config = dict(
    n_groups=8,
    lr_router=0.000413,
    max_seq_len=1536,
    dataset='wikipedia_en',
)
Below are experts of layer 4 (counted from 0) of a mixture-of-experts language model. Rows are named router (the router's row for the expert), up (a neuron's input weights, with its number) and show model dimensions 0-159. Each number is 128 + 32 x the weight over its row's rms, rounded and kept within 0 to 255.
Before each expert's rows: "gets" lists some tokens that make up at least twice as much of what it gets as of all text. This comes from a sample of Wikipedia text that the model never trained on. Tokens count by the router's weight.

# expert 118
gets: " |", ".", ".\n\n", ")", " is", "\n\n"
router [141  75 102  98 136 113 156  90  70 150 126 121  96 134 177 155 164 134 139 110 172 141 151  97 112 206 119  79 136 110 157 107 147 163 174 117 153  64 136 172 116 127 146 110 161 165  91 170  93 138  94 103 117 143 137 107 145 170 157 173 119 119 162  92 117  47  57  99 162 121  99  88  51 139  99 183 139 156 132 153  73  83  99 183 144 146 107 125 130 124 143 114  96 108 115 106  87 109 161 142  94 113 228 181 127 153 131  63  78 136 108 109 126  81 126 154 158 140 139 193 104  92  68 129 105 130 178 115 115 158 104 186 114 109 155 142 113 148  97 106 105 130 151 177 136 121 161 132 111 125 131 198 133 128 107  96 141  97 123 151]
up0 [148 108 132 129  74  98 144 161 112 147 150 166 133 167 135 187  93 153 138 156  91 192  79 101 102 203  66  85 121 133 107 147 129 152 136  86 143 169  67 171 122  59 149 120 171 158 183 183 117 153 150 182 117 124 142  83 135 133 143  72 152 102 138 164 172  68 142 122  97 128  94 137 142 139 135 178  88 128 130 183 140 138 123 130 120 120 133 150  95 171 132 107 158 146  74 126 159 140 115 122 188 108 136  67 111 127 135 135 102 144  95 149 132 179 134 140 122 107 147  84 129 130 107 137 174 145  72 159 135 145 150  81 142 133  86 129 127 124 130 190 163 141 132 189 188  76 166 128 161 141 108  92 148 188 151 145 144  67  50 167]

# expert 28
gets: "is", ",", " M", " E", " W", ")"
router [134  95 168 117 131  99 147  88 154 140 108  99  99 128 142 208 159 104 191 112 153 146 161  76 136 186 140  77 145  50 164 134 148 115 164 132 147 121 193 156 153 146 124 115 135 174  69 157 101 127  90 150  78 127 147 169 135 134 159 136 112  86 108  71 103  97  63  75 165 108 131  93 109 155 113 160 110 176 127 113 150 113 123 134 105 140 104 123 145 124 171 126 109  63 115 112  98  73 141 161 141 125 119 192 104 143  93 111 119 167 129  99 193 136 137  89 119 108 128 103  61  88  62  92  72 191 138 145  94 136 101 180 104 159 133  97 145 130 145  90 133 124 127 174 128 140 184 188 152 129  93 166 105 135  97  77 156  98 134 164]
up0 [116 145 158 169 128 122  99 158 158 114 126 138 148 135 135 180 169  94 107 178  76 205 113 138 124 138 107 122 157 117 143 105 144  82  94 162 142  49 133  55 220 101 152 173 155 158 143 137 117 109 103 125 155 111 141 161 111 161 180 121 156  61 184 114 140 172 102  46 138 130 120  89 159 123 161 116 109 165 173 141  96 102 152 149  79 159 147 124 144 127  87  83 169 154 171 103 116 101 177 148 196 133 148 153 146  88 148 140 164 122 163 127 195 148 122 171 142 138 108 112 143 134 131 105 101 117  99 126  86 192 131 110 135 101  85 114 166 143 165 147 117 147  63 177 128 117  46 136 131  71 131 115 162 176 136 128 139 116 138 124]

# expert 32
gets: " ", "-", "ing", " of", " Y", "197"
router [ 96 108 125 101 134 128 149 112 101 100  67 117 134 132 129 149 130 128 142 102 160 174 134 115  98 147 180 108 146  91 159 172 133 149 132 108 168 144 161 200 120 157  89 138 160 143 124 162 147  97 111 165 123 149 107 137 146 101 155 142 145  82 174 132 141  58 113 102 100  84 131 106 115 100  83 138  99 179 103 149 109 116 101 179 144 146  95 133 159 154  92 101  48  88 132 149 110  59 171 168 116 133 114 143 132 115 115  69  89 150  98 110 120 146 138 117 166 153  89 150 121  94  15  74 102 129 116 155 104 180  86 166 138 164 172 133 151  74 143 124 133 145 152 135  72 162 190 130  73 145 148 126 100 169 135  52 116 100 215 107]
up0 [115 121 143 136 142 136 134  83 106 136 161 185 135 127 106 133 116 164 166 147  33  62  95 145 108 142 146 134  94 182 162 101 199 118 134 128 153 161 133 179  99 118 107 146 127 118 112 143 115 133 126 124  50 114  65 164 218 138 116 121 144 119  89 138 180 109  90 174  94 135 108 153 194 108 164 119 162 133 183 116 106 128  82 135 127 186 148 124 119 120 145 123 217 107 105 123 131 167  83 111  60 111 125 142  48 100 168 170 124 140 126 175 133 211 145 105 107 172  81 114 101  73  95 134 151  87 156 159 149 119 123 134 153 158 124 109 168 139 110 129 125 137 111 118 151 170 117 147 116  61 164 164 116 138  84 125 132 106 139 129]

# expert 56
gets: " of", " C", " B", " W", " S", " T"
router [ 82 157 137 135 110 109 116  77 115 165  79 130 146 125 128 189 170 105  92 113 140 176 114 120 114 164 128  77 127  99 196 146 130 163 134  97  78 128 146 148 181 151 127  85 118 142  55 137 115 161  70 108 110 162 127 158 153 104 121 205 141 104  90  71  95 113 106  43 140 138 117 103 102 145 134 178 118 157 122 139  99  79 157  97  99 158 121 146 125 127 155  60  71  98 101  83  91  95 116 182 119 110 167 163 102 131 109  98 143 146 134  89 147  47  76 153 147 119 130 162 107 112  89  95  94 132 142 172 164 150  95 202 139 168 164 159 133 115 124 107 133 117 159 120 140 115 111 155  86 160 142 154 102 122 110  62 139  59 164 102]
up0 [ 91 146 127 172 143  61 117 130  97  89 147 135 104 139 116 121 112 105 172 153 187 120 100 142 133  96 105 165  87 186 159 179 118 110  94 110 111 152 100 116 125 171 107 200 145 130 123  65  89 125 161 109 121  91 125 156 101 104 142  84  92  93  94 140  80 134  91 141  85 112 144  78 200 153 163  98 210 177 157 123  95 139 170  86 121 155 130  76 155 153 120 137 168  87 125 144 193 128 204 151 148 127 112 136 139 157  87 143 172 109 113 128  53 194 118 157 133 107 115 171 139 106 183 156  96 129  59 115 131 125  93 182 120 189 137 164 123 104 135 148 175 138 150 150 172 109 147 131 111  92 173 107 108 106 109 101 111 114 159 109]

# expert 110
gets: "i", "ic", " and", "ian", "a", "9"
router [107 128  76  95  90 105 146 110 133 194  92 107 117 102 102 179 166 124 145 121 155 117 200 101 125 147 141  86 100 120 158 111 147 186 139 140 124 146 131 149 192 153 119 114 128 165 103 128  71 128  78 111 120 192 153 110 132 136 142 183 101 116  84 109  67 104 120 119 147 143 152 124 109 154  99 155  85 132  82 128 129 119 140 161 114 165  89 157 161 125 154 123  61 116 144 130 140  69 148 119 111 153 126 176 111 150 133  84  69 101 102 110 143 118  94 104 159 106 129 163 139 103  39  89  91 146 123 163 140 134 134 198 117 119 177 145 140  54 136 106 149  53 194 115  73 107 169 173 139 163 105 117  92 218 111  90 158 100 149 142]
up0 [177 148 131  94 115 126 149 116 116  95  91 150 166  68 154 152 143 173 169 198 109 144  82 114 155 155 118 102 153 172  65  69 129  78 115 165  98 139 113 121 118 169 158 149 142 128 179  29 134  81 114 134 149 120 140 159 120  98 120  99  40 160 108 140  97  96 129 129 155  91 176 158  90 176 106 130 136 149 148 116 149   8 152 145 101 117 130 141 140 110 100 117 163  83 158 166 104 145 133 116 125 166  60 126 164 132 169 156 123 108 108 102 128  98 165  92 164 158 122 156 168 101 103 183 179 162 123 140 119 131 175 135 132 127 130 152 154 129 133 118 151 158 130  78 128 111 124 148 160 108 127 102  40 109 134  92 125  88 104  83]

# expert 15
gets: " by", "202", "18", "5", "ri", "199"
router [ 86 122 102 111  78  96 130 130 114 171 122 115  89 133 140 155 185 102 152 112 128 167 139 112 101 149 149 106 133  98 190 158 148 131 136 139 149  82 130 182 169 170 133  69 153 120 128 148  89 139  78 100 108 162 117 126 113 164 146 170 117 167 104 110  93  90  17  98 150 117 140  96  64 148 100 151  79 148 134 118 149  98 102 151  96 134  89 151 128 146 140 113  94  88 128 123  56  46 144 157 126  96 172 136 148 180 143  66 152 135 147  96 177 106 108 124 193 141  66 146 129 108  94  75 111 125 146 147 136 124  98 139 102  81 164 157 183 129 125 103 129  94 192 113  63 120 172 145 132 104 110 167 108 183 143  53 120 118 144 144]
up0 [153 103 142 197 144  88 131 121 136 142 171 165 124 147 128  25  61 138  91 136 135 132  86 174 180 122 118 118 112 109  78  72 150  50 126 164  97 164 142 105 147 142 131 143 189 140 180  97 115 126 125 146 150 122  67 142 129 143 154 113  96 147 172 151 166  95 115 136 113 107 123 139 154 107 122 136  60 112 144 191 128 155  67  83 136 138 155  95 176 153 159 133 132 152 153 128 169 104 126 143 188 186 191 119 107 129 105 122  94 105 131 118 144  75 202 142  79 101 110 154 149 176 100 116 138 106 135 104  76 145 103 146  93  88 158 160 110 135 143 100 137 166  95  93  90 168  84 132 132 131  80 123 156  99 129 188 146 102  67 122]

# expert 96
gets: ",", "3", "g", "0", "2", "),"
router [ 65 109 110 105 105  89 148 121 150 137 119 114  84 123 176 163 168  96 142 105 157 112 163 139 131 170 132  77 106 105 145 127 133 127 179 101 124  87 160 149 129 143 169  89 135 144 111 121  92 146 123 124  84 153 158 132 136 111 173 168 123  78 123 129 128  88 117 144 138 135  96  53 106 134  88 177 114 136 102 107 102  83  49 149 153 168 101 127 102 121 123 131  46 107 186 139 150  76 145 205  99 140 169 172 112 151 111 116 160 148 122  96 161 110  81 106 150 123 108 141 111  99  61  73  99 151 129 103  73 161 125 242  99 123 176 150 146 136 136 100 122 106 177 119 115 128 160 191  84 144 119 152 128 171  87 124 139  63 166 174]
up0 [180 134 172 162 128 107 115  83 140 171  73 147  95 169 172 132 119 113  73 172 113 133  95 107 108 153 200 184 172 154 111 143 173  89  97 117 110 103 118 172 195 158 169 165 172  49 113 130 140 154 153 133  85 108 142 143 138 135 142 113 142 102 213  73 127 127 119  96 119 128  96 134 152 173 147 137 113 174 145 100 135 173 101 101  93 125 151 147 126 124 156 138 116 215 180 175 159 124 136  90 113  98  59 153 158 114 133 165 168 126 155 194 131 163 103 126 185 137 142 121 129  98 120  91  93 145 131 102  78 158 123 105  87 114 119 129 146 141 161 150  68 132  75 185  78 132 149 100 106 121  65 167 127 116 124 102 140 152 140 117]

# expert 25
gets: " ", "|", " M", " H", "10", "="
router [114 102 134 108 120 101 163  86 135 146 125  98  88 109 160 162 135 103 120 116 147 128 111  90 119 150 116 100 116  96 127 148 109 128 169 142 150  87 129 165 177 135 130  95 174 134 118 132 116 116 102  86 128 181 124 124 124 115 160 151  94 104 111  91 139 126  48 110 140 103 133 106  56 126  89 178  92  96  61 142 174 133 111 189 126 165 108 121 170  63 125 105 103  66 121 107  93  63 136 186 133  92 128 159 124 158 113  71 121 135 104 123 111  74  99 148 152  97  71 146 114  67  73  83  93 165 128 143 122 150  88 189 100 134 166 132 137  77 119 132 181  75 147 130 103 145 192 224 112 172 140 171  71 157 141 114 148  79 124 153]
up0 [139 144 138 159 119 143 140 220 126 211  79 164 142 149 101 160 149 110 138 152 182 140 104 147 164 109 127 198 134 131 109 131 133 115 134  87 147 133  56 134 168 115 133 144 182 109 156 117  95 139 181 137 200 146 114 102 143 137 134 134 174 148 178 122 151 167 122 133 104  81 107 155 134  53 145 146 183  64 200 153 121 132 107  97 122 132 122 137  99 142 179 100  93 132 149 124  77 163 122 169 157 146 107 100  89 170 120 158 133 135 115  84  99  74 106 135  96  95 107 125 124 155 158 110 164  92 187 166  80 138 150 146  59  82 122 173  67 160 150 132 127 152 123 104 115  97 159 189 166 123 147  95 115  93 101 143 117 157  61 136]

# expert 70
gets: " ", "st", "em", " New", " St", "h"
router [ 62 126 102 101  71 117 172 134  75 158 113 107  97 153 156 179 104 109 152 103 126 177 119 106  85 164 184 127  99 117 177 130 146 142 166 112 141  85 128 117 163 123 128 107 188 167  71 156 116  94 117 133 108 136 172 142 176 106 165 196  95 115 126  80 142  78  96  90 149 174 117 124 102  91  97 134 107 150 119 151 106  59 144 150 113 115 105 124 153 142 140 126  73 108 127  91  93  52 159 144 128 138 185 171 125 113 156  92  93 154 134 133 143  98 112 134 184 124  99 114 138  96 110  81 112 121 168 153  69 164 122 176 101 158 127 156 146  71  92 135 131  83 156 128  56 117 163 118  83 149 141 104  71 194 180  82 108 107 172 111]
up0 [159  64 118 125  70 139 113 221 151 151  97 114 106 107 161 151 159 134  77 178  87  78 121 133 148 137 110 167  91 144 133 146 144 127 105 136 170 187 169  98  97 128 148 112 111 125 219 116 157 145 116 133 141  87 129 176 136 127  77  78 111 155 116 140 199 113 161  64 105  69 133 156 142 156 121 133 119 113 142 108 175 132 144  77  72 132 128 123 148 169 166 157 179 164  99 154 141 137 129 133  94 131 157 118  79  75 165 162 151 107 152 117  94 157 158 163  98 148 171 120  98 123 212 142 132 140 161 130 182  75  91 152 160 148  84  98 116 134  65 126 172 134 111  94  53 141 115 125 155 110 117 111 115 152  97 158 165 152 135 111]

# expert 36
gets: " by", " that", " his", " In", " which", " for"
router [ 76 113 105 135  83 109 136 107  85 183  88 115 107 154 156 204 177  99  90 109 127 140 147 110  92 130 136  65  97 100 195 181 143 136 131 138 102  66 159 152 158 155 145  60 143  87 110 175 102 174  92 151 149 183  97 168 115 170 144 159 111 145  99 133 100  82  70 107 189 154 132 136  74 151 121 146 111 146 141 108 115 101  85 129 128 145  88 122 141 143 162  98  75 123 148 100 110 105 155 181 120 135 170 104 125 148 153  83  99 145 139 136 155 118 100 132 170 158 108 160  81  99 125  62 145 178 173 137 116  95  97 152 120 109 180 150 161 129  94 122 117 101 174 143 106 129 123 137 125 125 109 149  88 176 145  35 123  42 139 124]
up0 [149  96 152 165 145 117 117 147 104 127 167 118 110 138 118 135  98 133 131 165 146 183 128 122 150 115 125  92 209  96 111 156 113 180 140 148  98 113 111 119  90 129 132 122 100  74 164 161 123 141 176  92 168 131 118 141 113 141 130 161 150 160 127 143 153 157 183  66 158 122 123 130 139 126  88 103 120  77 150 130 240  25 117 118 195 136 155 122 166 111 185 106 130 123 112 114 119  96 103 100 139 147 102  90 127 122 166 155  94  96 107 143 171 109 114 153 169 118 134  99 105 141 118 140  97  37 148 146  86 137 116 114 101  83 151  73 114 113 156 163  91 118 154 144 179 170  87 136 149 145 130 211 174 160  32 126  84 120 135  95]